Weights of a small mixture-of-experts language model, trained from scratch on English Wikipedia: a variant of SOAP for the experts.
Below are experts of layer 2 (counted from 0) of a mixture-of-experts language model. Rows are named router (the router's row for the expert), down (a neuron's output weights, with its number) and show model dimensions 0-255. Each number is 500 + 40 x the weight over its row's rms, rounded and kept within 0 to 999. Numbers have three digits each.
After each expert's rows: a language model's description of what the expert responds to. This comes from a sample of Wikipedia text that the model never trained on.

# expert 44
router:538427560530468414531534515438527435437548507423533559467477572493532544490492550467583474552448549529504591525447553508525446521414503523504560508516470543465486466516462517449485529452555484471476515505524494514540495518484448510565395497453539566469487462526523417426431501523489521516418521566495491524446488486488505504390522525477488516492546514535519538455418520484522493496517506490477458446587494482466520488485528549486521518431503488480488596510483514512516530445516497541495562578516530455526534489496498498462523472529469449470464518470535557476420490530486513446546475554473525514427486475441463443490531403505549515521619492492550516461431464507488442508556577521474433541537420553507496455489552433495523510511495504537519522487496514519505497488509513
down0:455508562576540493536574477513469488553412451519494511445538463440455462471562491442478496507485420511471516449549625519500570521457447509469446478501486510524511529554518560467437439470501525504499500496504523514544458470502563500476491483520558469475483468449439434485486430510485445541567404559495518539469563420496486450514511464528531525503498494501462562439532508477497490484463419479605496530532509445475498420491563516508491480602492569451519521501531436512536471510428551488432482476501556520527524445486469535464485466484480432573533423507468505534459487491508504506525504442498527527456494487456599465483572491528493491442538543513532462535443458501462512484537507472501511468462487484383499551508525505506504445474471483499580532444498520536473504559492426
down1:531502524512486462552548438382542536483476535495522509611486530530570482511477498496463510400483534468511446466551537424531525486509488541445498536518433499506462433557477504487487477543563557509469477463501505431461542481546515483447475495515500440528485571504484480477523490600459500465501457504528435515456417488485526525490554493453548444513523486468545401477522470556513476505473544470535475466461532473504561643508509500475450575515480469497465533492485495507517507544450484498480484458528507512501528468557429547519452521544478500424532474484589554496414509450519526524531467526465497538515474533524408498478466509573502464516451416521453511481429444502578566510566504486504499485449476471510439517478417557493518489559484468488543414462545464503491519474555499
down2:455488542560516483419429573551474570552557476513535436521519467415521524542553579487598456493492510553492473504497515418470458496490556534501485522458481578470517528538436519486567492459460527476533532534500518481484487548483559509528482571384497508465506475493579472488405530521509464518488454567507509535502429510508566482570501562501536532478468544474431416536503474524508461504515486515542483481469467548468533456481509566490590440523516507504511540549511552486498468518455519453488539479553485455522534507540475492457427499511520540483485452474481535518473494428425489455484503483541487444458412502482548523496545505518466491387542485431550483426480388506488433475512427521509476549444521470504517471501569520504464537512450490509553443484534467505509539511502449
What it handles: The word just after is, was, were or are, such as the, most, many, held, opened, often in prose describing buildings, releases and events.

# expert 7
router:467474544493541506509570489483465483478574504560478449452467482514500524536516442461488453565465520604485535487507546397459486544517489537493518554620570469467458459514529488442545524524472550570462476465535419476501500579493447476512484434522492527511504554562547507515549528521477451563487433493466528478477526541562534479445545498424491520456457487509467471522500527520540496527437534502578491495475537464480554481483441521490527456428426493530493516502448458465535494516479425519524516474542456492386517525547522464495498457453532439442467499452471470485467433481504470515491493572496561511469457519505493430528444527569524535486562475483567480568539491513535542555507568536517514533512507531496527452546471518481394452418517490511579567479500502541558471535492557
down0:502498417555578590467532496509522476497427542518512542509542460496460466455559538540500467450535517444506460515518518552537417517581504497516504542525476503496484499498541529540512525495550507454515548505504550497515466492493491544404396453479460441467469529442518622482482515551579491472539446534478487477448615514472393582432463471435483479524455517458492540463537441523481436435574522506538528486515494465494487549470559369521472511463555519488491497513540522523509486424487529503503502443457507499482478451531518521480499432473440503464478469512489462538487530496506509508461461487491525485505485512491501514477608543477484500501476489516490494541457479490475471488440519528508450523491502527468460426508462504572482481505510532446543447500539590547508630528502417
down1:502529434439439498502506543516519558465514511523555465617470456470502501490533539529471520501500522450473534526485559509502534523519557536517532472574425499566539477467529509507508500485548491560506470541501437470508556510462455499494543548505508429533581499507528475506484469515548464532534484536552546554557469538490540459534559545441506376524534470519569461460536499534492520556457491512496526531514555419489509471485473528511510532493466562511481472504505474463447449542542516468494576522549526472462445431498500430445521548445493505488519540570466585502474440379540468506463606480501545468480477469460482569554519501425531520540513511549477500491499531564507544493491501500525484443490536466499546412503506453531535536579593493498565409465492599496451527515505481
down2:456471511545484484524485527459417461528510407468494469468406474471485505504462520511520541493486518506505486496507553432458485535441434513449433503511486514457559427500578526510467514470502541439519528527439452515498514510466449493456534489497506523487466559511529377566478508451556421483470435446484531435523480512475528490542460522537479526507540464523517541488516489484558513486487592483460524427502519501527516566525540556457520550509488454476515511526523550513470475557481476485471506484495444476524469525432440529501568543490544526408566484501604577501489487503449540527511476499529461563489538513537481487510476577541542473449488422414541448510477494485509567563442576498510468425483519542532475552490474524536477456547536552415498552540470426484471408492565439
What it handles: The suffix est in superlatives and words like anesthetic, by after Preceded or Succeeded in succession boxes, and role nouns like leader, actor, owner.

# expert 19
router:502451587508504486429501459487447429511531469508526564510495500501577546551474514495597577553428550558464520527447492497540491466529451489477445480490517507570502488424530480453483558525517513528522508532518487548508526481419491522513438474536568495485486488502504499453580461552482470566527524544513539487431497505527463480553540481415458457497522534602478469454492517546551457492469512506413466543525519512539457540495540508510586494477474478510466553483481471458515434500491496524470561470561466443523489477489536450513536522581521480447529542477585634451440453491462432419466485482507475489472483466443523431463537537576525462485492490517526468549456452499492508456468562508481494481454535480468544512449524491431440470489514484502559545454417508569461469523467538
down0:452507467528453467455439497553505497475467450495504447482516453521517565503506404496517488423524467518477487491506470495523475575499477601494521502540456464459529473535538461553485463506544531442511525469518561408544543532532510553504501519534510462442514510479497494432472532495512474441510511429459449447531528453417514474504476514463503496528410492519419526558500488562460526477488562505500557593455516450504453411495499527446542504489519511455513539547447483498438531503563509537500522449464488558463535472471543549537521496562541492555578454490485459507523567550551430523505552441512403463480563493511524461449507519572424468504469558410477417520457465488491451467532505462473526481458497478491503483570507498451557472495424522502438519505436393465450482508487462
down1:506488501483442512501492497532520525590549522521475542533489453509534457506497455416520526504482474497433481463555524514408516536456573545524565503419510496482430472509592506475511445499474474463467500593521565538481540510433452493443458440514499523456426504509429526504492540483466541461494555533487512430560506537484480523440536622441492500443498520441482438548505416521559561455495450536467487530508500513556505442461533536552516452465473540484551512471453568536536496461454507539472525572556500450436500448501524484499488546501509565512514520528465492490551436472530507476478560510462497454550520521459510466542484523503447520464489501456450539519532477519509499523429499489540522483473386509478426489541489505471455418505493546603459449511478524554528385479508505
down2:492498492488546516477492592493533531517445564537532471429491477504549558558425466474498591534540534475485592464458490553550495528503507528466491464514492434489473521460536460504475556538477445538505509568505562555478481483453529548511497524449515491473459541469482546465523481526482444470505468491488511538411558505563427468574535534482515481484515490508502515496555551530533514545471539504475578591481558514452469475424582440522509572513530593541471487457451600504509472476478491458536526512499472556469521516500520529494529539476496469496538520529485543506524418472522494590450499532465479429435505579516560620497530514505496491494503524555567470491499464479531478544526457492493516460496538505498541525513456442473522527470540490443416559507522545424431401422506474
What it handles: Out after verbs like break or lay, plus that, because, However, if, starting clauses; also km after distances and pieces inside surnames.

# expert 20
router:480480548545496447501591430492488500503510456555454456471466397495481544501483562476584450481376525516480546508508510462508522494464531521485519542513509453485502507486489513522485529492578520460482579483498515549548461545472488539516470417590460577485498530520509514516493538460448513494505470531513491423521465545501464498389549497489552513442448466514490515547480532459543509459495493554578424588538475451514582545502456516506473534460556483498499467521409435503434500469478431514528553520568514453501481456516490554479483483530552472444526521512571515463452496532487529510475463548484454526460498473472540490535460487473544534548516467535495541518443508514506549561534492521480459624505425527539566487525499448568544522477429429574548541472517492530480542467541542
down0:504543531497583465409523496469555459394508511468530503466575482532511495505505583471573478526465421410492547503456521409483426513513474470473514560582480490463548476503444561457443458469555460472493517470508547433456544514460481477503502487518496433526464441534520453521416450443493567428482542542511586507546510581440524512500521454472509476476567563502454461530543523501564537484488506505499427513521483551529528480504589484470479512491543488494483558521547492515528490502548466483461542454532512420451500535522468501466492478472431512457499505488499473465445514549528580424480459417430529464526486446510474488473477551557478445505549426466484529551465474476490479451486550540475488561482463472511517528495461535422479480529557549480485480511533501540422502508484553
down1:548427523508538514491516506460454509551485560484504504548459495551541532510447540457560540554428454423506549520488440513594475511468437466446472462504526472633455483493516447541512460484516512478470471502496483500521444490471532466485508482564471492473481516493481498548524471545547522502562531434495502553584540529446535455489453464470532512538538601509488485551555508499488502431567525508422499514533465637444457479497491547480490553537478473518499502443502538473522454531469481541547490470554519506543506598499539558535463537564444548474513532503563438508527456572505513448501510468534496506511549511479534470525495501479480595529509434485502464520556487564589472451434521510534495481517444465496559545469477580484533493485509523485494502536568530473553458402449452
down2:526528504526410431512466528442488535524426506583508492501520482528479483484453553397528514544519463534530501488512419436590482528632516501514572539497454464519463544569549506427508478459542527480461485518539474545411479395498494517487478465506541504458445523491569466480590531522401489512563453548539553505524527507531577441489448548459504477471484540503526508555473576543486563477487437491551537500517476449426505497459433513482554539438565469475498498525482512502502530480469504518562521460495533436493428518517546457448525505521483570521531546494491512564544499557505487509550481526491511528578531464508485598548476524487496417542451478469503488509491523487546455447478530556471445466511492549483476540552481494498548582499510497512491556525470533535508486519478492
What it handles: The articles "a" and "an", table pipes and units (5 ft), and the second letter of words like ro-s-ary, O-r-iginal, Q-ur-'anic.

# expert 42
router:508500557481504523500595489502472467535500453530484446474510444520472578530440522471583444559382491439445548556450517496495504475465431556468482533497482547498511499495581501454484486539488464478493577501498495526470473530451437498505460471502489507483547527519546508514516403491436524489505415590480515490439527580493515470437539467442536457497551513550473540569449466420582542484529521418495505544485477475544453516477488525529522537448506479419521458455518463490498560564507430395534550529518493477473522510483447515541492467556505465417445514513522549470470459498509504463480528536523548436499514451408446433473506553527552517513500493452499487540460542517488535525559571552425485522544531608471516520509477513476492510505441536519520519503524488544486488465520557
down0:506468560464516543450533488498509490464432560453467491537497517516507451500453526530476487476488432508503468456446442510533460467497451548426526501522554506500516473531543504592475530529534473413489471570477526595491440513535552569476412485488532530440557474520538548493444429543552458545453473473523508542534601479492482525548458467493557508482493492502506529453538476525448502458503453508475475465554502519479439542484499525441471563524539520564450473605520466556483526494527585577489521574510455473507539470479529543427575474548518510582523478484444526511510460519530465516521451499472530531530504517579524566510452507564466500416503548535507529494523504411509563599515473484486457467445422540539532539529475496466490525525536493487442523448449553498526479467490417
down1:458446425485476503507538495549462444474447558473493498539499526496393524463555458444510489496448491476505506451552444495477489538556535497538453527507480466436522432542548562492486533471430478490467519435478459564469506484481459451448501408462523562448500411525450518406518487490472488470559464539449494448524580491470467588546539462507550375566466477448557516544500565488466529560548483532490482491483479549504476555500473524505515471461511475492525457590574473555520559457502454520451491486548520447513497457518511511560466438474475551547498495541497511519464489469568448445470543525536516500522566500433453439486450481534505542519536465492428514550507429456542528458519463530482464475549459445485515440491445470509489470480476536524426544566473532520496524478542527
down2:540528442509501451481495463512542509508505438420481472531597531597532508479507493514415489505414575498553495502580482494517495496473524482470479528555583461460541475518481564462504483484462498449518520497499481494532502547550505462499464495512421425485501475390465482474488556514497511533488514540419471566528417433529564526496528528606476467520496439557479467588471511497498493549499457482556488561519546536501504514530405529443576516510573574453487560481493525543470458491523507533507524550480447485434456561543541524527438537521486529454511489549447516449553468568484576476495505521501522461536423510395462482476506550525479526498476486505450539523486479465518501519501519501504481463503451518500543531570396434465462510517526454470484504475545472504488558452470432
What it handles: The, the, an, its, her, This, These opening noun phrases, plus word pieces after them: her-d, an-atomy.

# expert 49
router:509509507558494440532550510449523456530507480547479545456472515523565514464526531506570488571536545519460594504519491456468474371486499476505503440537521528514460535525500473520529496471524501486470528461486510508451519530408476534466463503467520511534511461549551465541529481530449560486522493511451404392469520513488514486379570536447487494425507501546491513519502544482556553500482553532523456464569485488520498506497514505502487563457556453561439513539471490538517412473496485462587543513508487458464482447473453503553494493485424493427436495425570500452461481444476563522511480521453541478548521517455519537480480525486560452525548468513575491437442487508459516534419567524489487561493487428539419526518603490511461520500527538550506539477483492495468461430561546
down2:383469526523423404487587496540496475533496583504501495437562496502513530531506594492418441506442558549530519500517501485460454468500494470468504482528533523530602510468603533497524471540506523531555458571483458537445490551460447472483486505524489521506491497492536525483525535423514499504437552486468507433484495480480491424529478489500499545477463430536430490489513433493449431453423518468477478500490484550496452496474418498501517461520450510488566510473523419486530580486498507460522451564494502479523444501511498504468520518540524500473484507506524541451530572513464524431464517527551552528438432498512538356508472499496460510493523499417445411468501448523478540531520414495450522463503528521544503527484511472549533486473423577552565449520492459496547496488505500
down3:457443482482590530547519527535491560546358521452588457504563440474485534479527550485511449436482540517534536499469453399577464454542463466455508449493468465510506463503489424466561511444488528497512477473536569469507522550467549428488469496478479448512525478532434491444503448477488425531505482524521469512484512465501471502598492482453537445477506573501556544474467481477537523422583487469496473442497448547463481486557483482497525526522486439457513485510476492507423512474436542513533441479490492521528574531481500537510567461469505529475413517507558469547517546491466500491473454496469565507428480462472527485465563455573445462560429441534480512506488562548556577504458463473449531496549474463536449491466445510479508498487475477495556495522443523584520499542463488
down4:485578546537495498489544586464532536464517520546442516500475511523427535528570481523494519517453516583560556539501636546454526497484506473458413515486529480534526502544495563417566534437473488484449522488496468489479468427551496531580530466491518537533564455451485511580513508551541522506462466491484447536462400567438495431448444511444499506520450564507598507532522540448529489432488527547464571480525536527502482520416533446489469488525494496474527460480457479511482517524486470547443490552559491495465487431487447502524498521530567460513529431488521495487489510455511505469460503477509535503456543426429530473414497535470567555480540506469544471516438460503479491480509490520510453469514470527510439425506510473517511519420512497451448624456488511521471518496528488
What it handles: Possessive 's and determiners like This, These, its, their starting a noun phrase, often after a period or verb.

# expert 2
router:494507524457502466500550440466548492576509548453511512440453572573552474518510568559494505553528527498464536445500453515544540428521510532523516490500530447525521465468510497509488479569540448451554579426440503403518478523503564479544433499462513474412439523518534448539463496516447441496442435524469502487478493509481486466486578535430460484467506540465441514552421470510521549478520528385563543547479441466485510469517502519518517451486448606493525564437438483450440571486502459452566569504535468519520451509484485460500423505555494495467471522493459509444482489498460550458511479509498496529571576510524508426497548523505478536565540419475544544474439489457482500522566547461514487511505524526519542524529533480460506513453504569552492515493463502547547488445448493
down0:480490497481424480518481472456513548478459489536580516516536502528573480546516461497436457463502528576501512551530450496523522517509543527457508566442561502500520424423494456539530531517474548510505510549489481466483533506470547509518469484530547503476475505480456501468437485491507457531465511429439485522462416516539473493472442508536424545446485496453479554484457402552551498496455460528511556510458494492524498509423460554538466511553519495482478546574462493549450444529464460557552514533544475534480484464441471521497464436570513509575542463459387458448502592417501487453476507472519468527517469577501530521451465527528465560479426485501473531486594513526531546578540524424482550522536501497537540483522462481473483458537498536492461593541474411571531456440480453
down1:424471510511470435542485473546497518470458446468535435483474548489418530459482554486518465550485479516483403544522495582433508504451509519508520510479557495471423550450483535623444532537460582538488510474484506516516432471474516445505467525528502539502419490500498446455519542482545504484566510472547447503475492402482459503489580559492463446482431505479445464503527452561493573526467534476525464531449470496557512451521500481539494474505482476461509423480418521510507469517471519520442513517420451560567424542530562513536495524481525493527560479495453496501473504458525508512538522475570502545499549451491487545484437437471399489471492541490529448454522471530578566500502472444449558537499491474501429532476526466441489544509446499586447553520460500450432488530471491
down2:495478518538529562447550523535592504446470468461502595496489505532541494479480557482470496472441487548488535473521516476490618519466481492489570447451447486497459514483482515479512525575496537540523517379529543479507434490524531551506515516454552545523526521465505487453489455431562543451539515527473530500548433485509519513509415574494500564528584479517585454470502498573474562546508429475478514427519527488481400522448480509508571510540532509504528506522592506514554433444484511525504462573497533456484529537469530530519484459465495524492452506516531540492422524494540555557468526445556520480508477529399465522453509496419578518509465508507548517515502529547468424498465545473541497458462514522454537523606506531568438492520514514475533507504530433475502466440460479
What it handles: Line breaks, "and", slashes and semicolons in lists and infobox career tables, plus mid-word pieces like b-ast-ion, Col-chester, Sal-ih.

# expert 29
router:529422543477495480558509458465515501564577539519504493494481459537458557559508563484553510543495537473501485559551526468510508521523476520412486544547520511458473472509547449467531573412530527546464537465492461485556507539478433512517493476523469548509529523530529493477517442508482511431480532576476591472464486495490471492431557518401497431451547551545561503553465505473487470553446526525512489562503477478468510532430462525448538535412475483541434485469447507467485538556488426513537488532513464495488509415480520562514535466545532443439412491546523548443442523505487488531496498600459558475544546498561521470468502505544615494489551428518545501449474490472490507526467510446501438551494481500510509513475460522543476464486464488451445606491435507531498433461485550
down2:519497570440497489465540473478523436552486561536516464533476477484497485575495490460456493566439448475409495480472504447549484484437527509487500493470455529439451574485589461482543521576539453569461479531508507562499532541505466500530456426502615445560428540463522447552530454510486514529524481451587548530517535536540469496513502548500483520600520485407530436539477466489423515537525551506527505454522535471456507498496565514538485488514519527492440533559493500562533516492618497499492462479490486565529499505478483595507514481478498451567513536507516540495506458492500511540524487478469512474430493539494542598561476572477555558469482400506509446451455527539483522500506466522509494442454488519487449554492471535476453560488477509571544539471446583464477509489500472
down3:504506473459477513484462564495471442531488539497456564499482539433477533484435469517443505501479458470542535458573515565507491438530508484443484435552422466497524524465486474477474565540511533487495549535528465470569487451465493587492545564504595462452475563530491495470526487468458464463521460512503499551487502437473503469566503529508497492504480423521476494563517509485440488570452533502510534574498527467529542513458520405475484479483494501595434567593552466506483508531447436538516500497441452532511556521495516520487508469540517465429539531529528444506454468446581510524437428501467575480526556558482564449414455578498423503504474482498490550529504462551475506489533502519481464497505550476479506577488495499487587536442474427497508549565584546532531454559459524
down4:459424496467527515483504475498541553506513539500484425493531515507535522533518580488395456572497498450512432536416491447509507497500509460513544453516443529531569567555536452487447484511524514504460554436501496504504495484567493475518499495536518428546472477566493523463551555480456468503507544533503526524546546473527557464474437461545447555447480569516426536518410464534529525474508490536481564584545498495537510474583523464480533558498489460530506450489489546512568563536516509531403530487471489528499472543512466492538521541496567519544554414556451463482518428500533524537510481487433515423470495509508544448494528539535547467463441503503531504491557568536551541502428574533471521476529463466507502416521545434442533467412506555488537513523480534446430449537536452
What it handles: Articles a, an, their and there after The, plus infobox and table field tokens such as Position:, Episode:, Fastest laps, dashes and pipes.

# expert 18
router:582470614513465513487535481394502503493478482472531483451480478522502574494432519439521507571403536491473557508459499430524504492523476504460529531547483531463551469501445428467496514527484541480522443476536486414484439515478533489565456426509480478468567476509548480587511533486440470475485523566487531520487487522515450472520564518491528520451500548508509545506471508529527492452405533525567518491518473478480572541538529553523470549463557544508477496489526482535523599535579525489572567473453461489435454504495484523488574494452488401422435543467557513464421483508445522525538457570461566526458441491455489431511538504530580460503484479508556443553463430460472504531499523564476507536523496492506522523482495442517525494505514446586495538506501517503516528561473502
down0:515543546519496510428524435512522512462442488459459514512458517553424522532472502495503514537534510465468457529456505548513518476532480521509482520532458493497511535472536420557526592539514545487490474455474525456513493544459497500463429473574433582416466531551547594510543428439479491468571531430517542441504467496454465511579513508543477492498488470465519510543512466517585526535483503475502504487514435520521467450475528416562469420449541562528520444426498452439481467487483465451554483571457492483501460513474548492522524412502493487539562476457408450564534491501520490536480521473398458488480532509568491507549507446479490450476552551459515487554530563503535509551545491459452524573444511506486563522468455530448489537496459442546453518466510492570472418566520491
down1:472510601529483452551528508484486495526479503505453470477510567524504483535564471466403515433510624453549521520439521512583506515442431453478426455529496551448505537498569511499515543440561497495489501511482462504481538531535522518480473520521498475514549484480499500478500416480507562479486535470432509528490483489442531552546480493484508465486441489556553466449524515509515480522518449536505507561496549515465457509524467550508465447518503470427517504477487455486462487486462524461567555481439499489484510449483483588449432544486558449513555510483520440541461470596435427514520432445502469596452555506483554456458496478483509601515554540589425527466473479526521514489514518452486516522458461416585446559457519534479495473581503505578442481533493544494510444502472478
down2:506548444509487473444503505501541491458519443486474503516479514488522556469486530572525510546505465505493516512412441505495479562565516475499460517413481381544481462487416539527549467452480489520483515476509457573526535485549425537536526549537478535516466476500479462536467556441433532479505550431520463436480565549437500436583454516536596559516584506524438506523465432452556473524530432467531548466526559535501545483510486483537522582520544447529529443499446458582574443579517529521509464463528478508531494536492481493452464444504426530467499457497494530475498460536518472511442515543478493496522516491527541492478467485512468427541483507609508520443459497455489512495460522462489496569551477486517549480560460528384493524520471543532494585503503505419508513516470522
What it handles: Subject pronouns and connectives in biographies, he, she, who, which, and, right after a comma, period or year phrase.

# expert 27
router:480465482504498465508523516457548458448487476514507517483496465530462472479478546518548473524493553609509524527475493454528479493515482511512411476464419514493514442484477488527498536466490513578505468435543486478458514533463548551513463506436561507502527552557551461491491494513390540545484480516499516524493521493512511457429417476497521486472471501476497530515460550461540580544487536456535451467511515496497530484441495534436508553476425595484419518495433420528494498535531493451446539495443487507490492471526600508530538420470508424500500454411529543437417458449454621474579480528484502484513513435427438492460494474480539502465516548531600406482493509436508436515512565488476503466510547514480468504518564483533450568483475550494506581509555471502520436532489519
down0:469535486506452548525502546468473527441521481516543509492540484571559551533536495488534585492558468492538497515482504542479498471396543531502501566426475496444521459502492518483522471501444484421522526537509457515461473524458498472478511542488496444493497508525554465451459489515500542508510450504424512436534494618520611438403513480529424519482560526477492463502538492458550485476530504557515504527521515447573503551508470497504509470506465458523468511524542476487480490487520522504511578556435520561479470476568464482445477530474603511454589567589479513456576531499408552545519461448481431474535456498526478551527498493419460474510484457461493516479501568508443453471484549559554551448499472507503552511527558552544454561558509506461495484575531530553412534483507488
down1:497498488489480414562523531538519477549482505595499540448461436449537496432464506518508430524467513530530525508460497515536471544542538488551514481497503451465506489552474445446513481490516576487528586503529560527532463506487585479481538490522490446496566485489604500500544513557456414520588522514564528487475485533489503491456487522441438457553468509507471461509463493463501504506479483549466476539478495502515446482476499452502436571470436517539477465501498504451534443506569484570502575554493511473523458466494456455455523513401554535501473458460506377591513430521397475504444532558574490494490522526431525514489528592461528460549530529484501543462492409542528543442495526485552549511475524520522567533481496498499467481478476493470495491473472507510452603460573549
down2:530477497517449507581560496433421488486496467540467496438469466551528515469467488543466582519440465484517560490548610514491524413485413480493464479478477492578477551572548578513504529469565473549536492558475473540521491487513473562471486529523495548494487502487541511564543497503458582496504513509461482540547447446582447576508473424497534441444488514451506459508438512527515497498554515473495481496465465497496577534527531485478475438511457513456500554549507491489530469544456484547520533399505440454482518457550472460476539469484522471548497474487513501594474482445543470494463428523452500506539456508503555486517470463502528528467489521483456539567496496416462538530467586488505448505584531496488455513462415467402522493541460518559503544455536436544507531526454422
What it handles: Abstract nouns and word stems followed by of, to, for, such as aggreg in review aggregator, loss, problem, crime, plus not after did.

# expert 37
router:502466557546472535532587493491471556499464534527504489546509471590449516554507537527485484553484563528442534477445509481514470566527482541460438487466520403536470485481517492528464482567523423567458568528509477473530450482471443472563505474561543513458481517500500474555451475524435477480516427559494469487425501582459531489497579500431463483526467502507442506533521503471569514515459522504489467549489503392516611431488476514496494473431498560486498528478427476528489497525538502471465666540484457464527467540477465532515505474510487489446465495432535512467473486433462486495452553534516492550555558459450560475490514581480556508446551523521519530547509418446486518475504500493513542519472514500461489528504539516424549493479550569476482516479578523493500472537573498
down0:486536533428477507464526462512476504462471472533490480549519529566445562502486563535494532500525499481480468522436509381541525427557501494477429444512394476429462450555441448458482524531492532417453502498424579512457479546518527484505471466451505566462433466524536505550523478493535529476503468460534436526473486483536555436536505489507528464524493504466515530528559492519443551580562499536504527568513454466503489442527557494451496474542527511508445452557430558519462470499492465553505555499457520555475547472512456459450474553518541481525434493514580427464558485549520446504510525494551501478511455510481498518502438555461448506528487482493487456528505522489509498483567453493487573431541595540461557433561436474490541498575517501467513463530512486593505481465494591
down1:421518512491490524496507474475533432447503428437517504496479404505443552439479553521544512474545482483539559480467484521478448592473495506528527511470540462478586476556518531487534513449488525484525586447527570532522494459534411474525532476502471517559469492523403511528562454448528458461496503525537550523515464539562478444456454483554516489500491439487476550447417528519534481453477534460551546490535485478540520552483576567457456551503470487511587548519459447480549539503572470458500490475447457423495477609500445444545502493501538512516438519520529544537516405542510501468524483506505515504487460499477488514523524485557522461491500517554476493544578527412535573496454572514614451510582517542547490529449556463467499523493492534482472497533528473455493496471538478
down2:530518541495476537483509524590475504498513490560497509492543479531454533488541508478592516450523441490525541511453552434521532567492517593445533526527507460446520410526504493503492540471543551486496523498472533482424486579470514456514546524462483400611593457466491486521509504462532569431583529495540541475525452481537556481511488398524500494470482592459456557510536524483591493451603439526498423428526506514494499555464466456475538478490548484507458503495448506533518482564498468515533468500535494465453465480487549576425482527460464518546497502495431523508513566553545488549499459470584493532614532495498565497515449485478488535474553500505512402514533495492489523483518525520486435498514471463469437515563534506459463431491490533509562504452530505480482525508523475
What it handles: Noun endings and word pieces like bad-ge, division, can-als, signal, plus pipe separators and Votes or ±% cells in election tables.

# expert 4
router:579505512508526510509563490503506515501539526498461598419472484535479567494564526568465468508424559512453486506546476480524480408517497527464491513499468466504558499555515510479493545517530383553482462480497477499536467507473435469529499507532512575501529439441482473508490511489438498456469469528483485493526512550510462469444550485480522471429508518539531460445467500500449498493508523483503389468483435475509574450484478523480441521479500520525507554492521493482529505422450474524546499537556438481477571430483487571544485440525563462435490533499514523516458543445446477467569475478465560450465490523510560472514435477531535480581558499526519485429579472498557503479525498511416418455575472552523463497468518491417494502480428488479474610532497480563498396460562520
down0:459514449489455471514511563471481420562490485527532522601553468440494509497469460495461510477446503448574494479502467496493515447523458472532479502488458505512483521529544443434445596515533484572464451530497509512509497448535574551505487544452464505559524496511571501460563497541494493467548459458512531470548573498552595495473460520489508544448542462490502454448473530435477443450427504491477538494489511484478482579523504509524556530421542498467518518463487488441526554463526535413521430527461542462525411568454521517528399510455494543539456513569511452525562412523446490448469487506495449515488528457549516562529532546451511520560502450480442470406509496461517481515503520452524504445482542458463528565438558502513498512560506505536512498498477556525495530550614525
down1:523411442538488481503487507470556526500526498422491510462477454449568569424500511559509582484515567501585524573482459461508473516489559445466478433544497479558481489540518488462430407517514548481490465471442573478490514491493457454441530522498424510526464496545536505444559560536424477512484485489492439513474508502433520470584467468570571515525476555527493509518402478502454515447512537488505529547450475461508549523491391505569518570464456452573502483459505543443519466495505486462490524479492450501550469557489496447431443491527473465496508485466438441462506468562388554512526533456519494525526488490511462497475573546559519460477489515503483512496492495503507476519495452544421495581572458501483541498499522496451520518480470472532451463560490463550567534535449539
down2:437548579617489562522503551518507528518481479477489363560565525590538480505502447468496540501513488569479521536514512451474556548512425447467442514444547417488479525496513542545505525462471497459511506494479590452475479487426536489502507535527550467498498574446539520532505415526528520491530516436503518484493524492535531475481513551566522498488576495448445499410519489482505512485516513524492445468484518521539508477568517487488506511475588543551549528534490533453488552477495525501465585529530477504484500600441436534534450514513556467516525520473452469553528452521557510466488563490466572526455585451517460547466503554521525491447466482490513461513477562530428439545449515522538490537513513447561452481518503530438498501457403486486455537495438580507500494496510549
What it handles: Field labels and word pieces starting list or infobox lines, such as Catchment area, Release dates, Phylum:, plus table separators.

# expert 5
router:549495527486530521545579441472530531517494499576458485485506505503504528567520484504495486529530469505464548499457481463509537395563508467492474517540567469465520481474489484486530508512576397523493567533519573554548462534475534469489425463597498468471447488517562468468570463522517527459551437452510419483480472484542456449467537430464572562473452515528449537515445532510523489506475491489514484495514556471521503430501450535523529537488455515498454494467452420542589510516453468457464565439471467423568515460509485502498495501577464424435512459468510561385489517504576437416433543504498522507490497517535568449530497442494512483494530494493493464453439522513485483494503571537452560493468523445509571533520519458487521504488499462474500593451478517513503427546486555
down0:509473552502554511467464485482518526512464515493502462494459559518446544514434465506458471462447509512496525484487555572520525469519480474531446574552481446435516555460447500546557446448420523508516424524516507439426545525523521493465460487496523540507405484517530484485535550502483474495478464477485467542490434520512437513533473548484551508474450515526520504490545507482456519538475532524520485532439487514542532468488482485465513403497554526437506489529555573501414538615423530484450428515504528545573511504528445506477524507596418439499487508513467460538458432483531460496464487522461430536530494516471550483492423585493428436450574498506497483560514491518536477564489395503495464533548520524515478453518537497453476472561426444523454524482496398505559471433489541
down1:498522470497440480463525491462477518566505495520482506557435490532416521551534494433484506605519458465432478541500515554565477506503544501484501509502543450482456485496531548553519588577538437501487418499546521494551504490558547481479556453490512471447423499547465481525527501596444480489489455465466537434524412468546503506496555506469459513525379486494523457529493502534480486531483468468501497513499527468487443530470487556516439539498422504491553524470471446550501483491550482502473534512459443554502494438499529477516517512498483502506487579473540560489511513489589497492515553541594457459447439461520523468484547492480548484559526550472506515599561402452537530474536489407517509439541464518575545482451505472464561460420491497517589488503473472472479510458584511
down2:462454530485534486491526494434536544463483498476492445443514497531500442527492432441507556528490464537477536520464488514503479444550471555460555511522372570528462506569501511446518446502547574436473471533511537454464494481481494365506466510563504559545505469483481528496478518477512512514529457501517529500465467514517519523456520445552494485511450533535558471517485533442570522539485456475539524517560497511523407466485435471408452536536496467467554498476458562517465565540507448576540580576530537533519507503515471490492483428544532463549585459476525432483493521435497526526505425515437556490481591483473516575550512543476464468576421551524500518412516533482437504555441434538451471503567518521540517545464536503472470526494485518498459483504493505557533459525467499
What it handles: Relative pronouns after prepositions in clauses such as of which, some of whom, in which, plus the connectives and, that, who.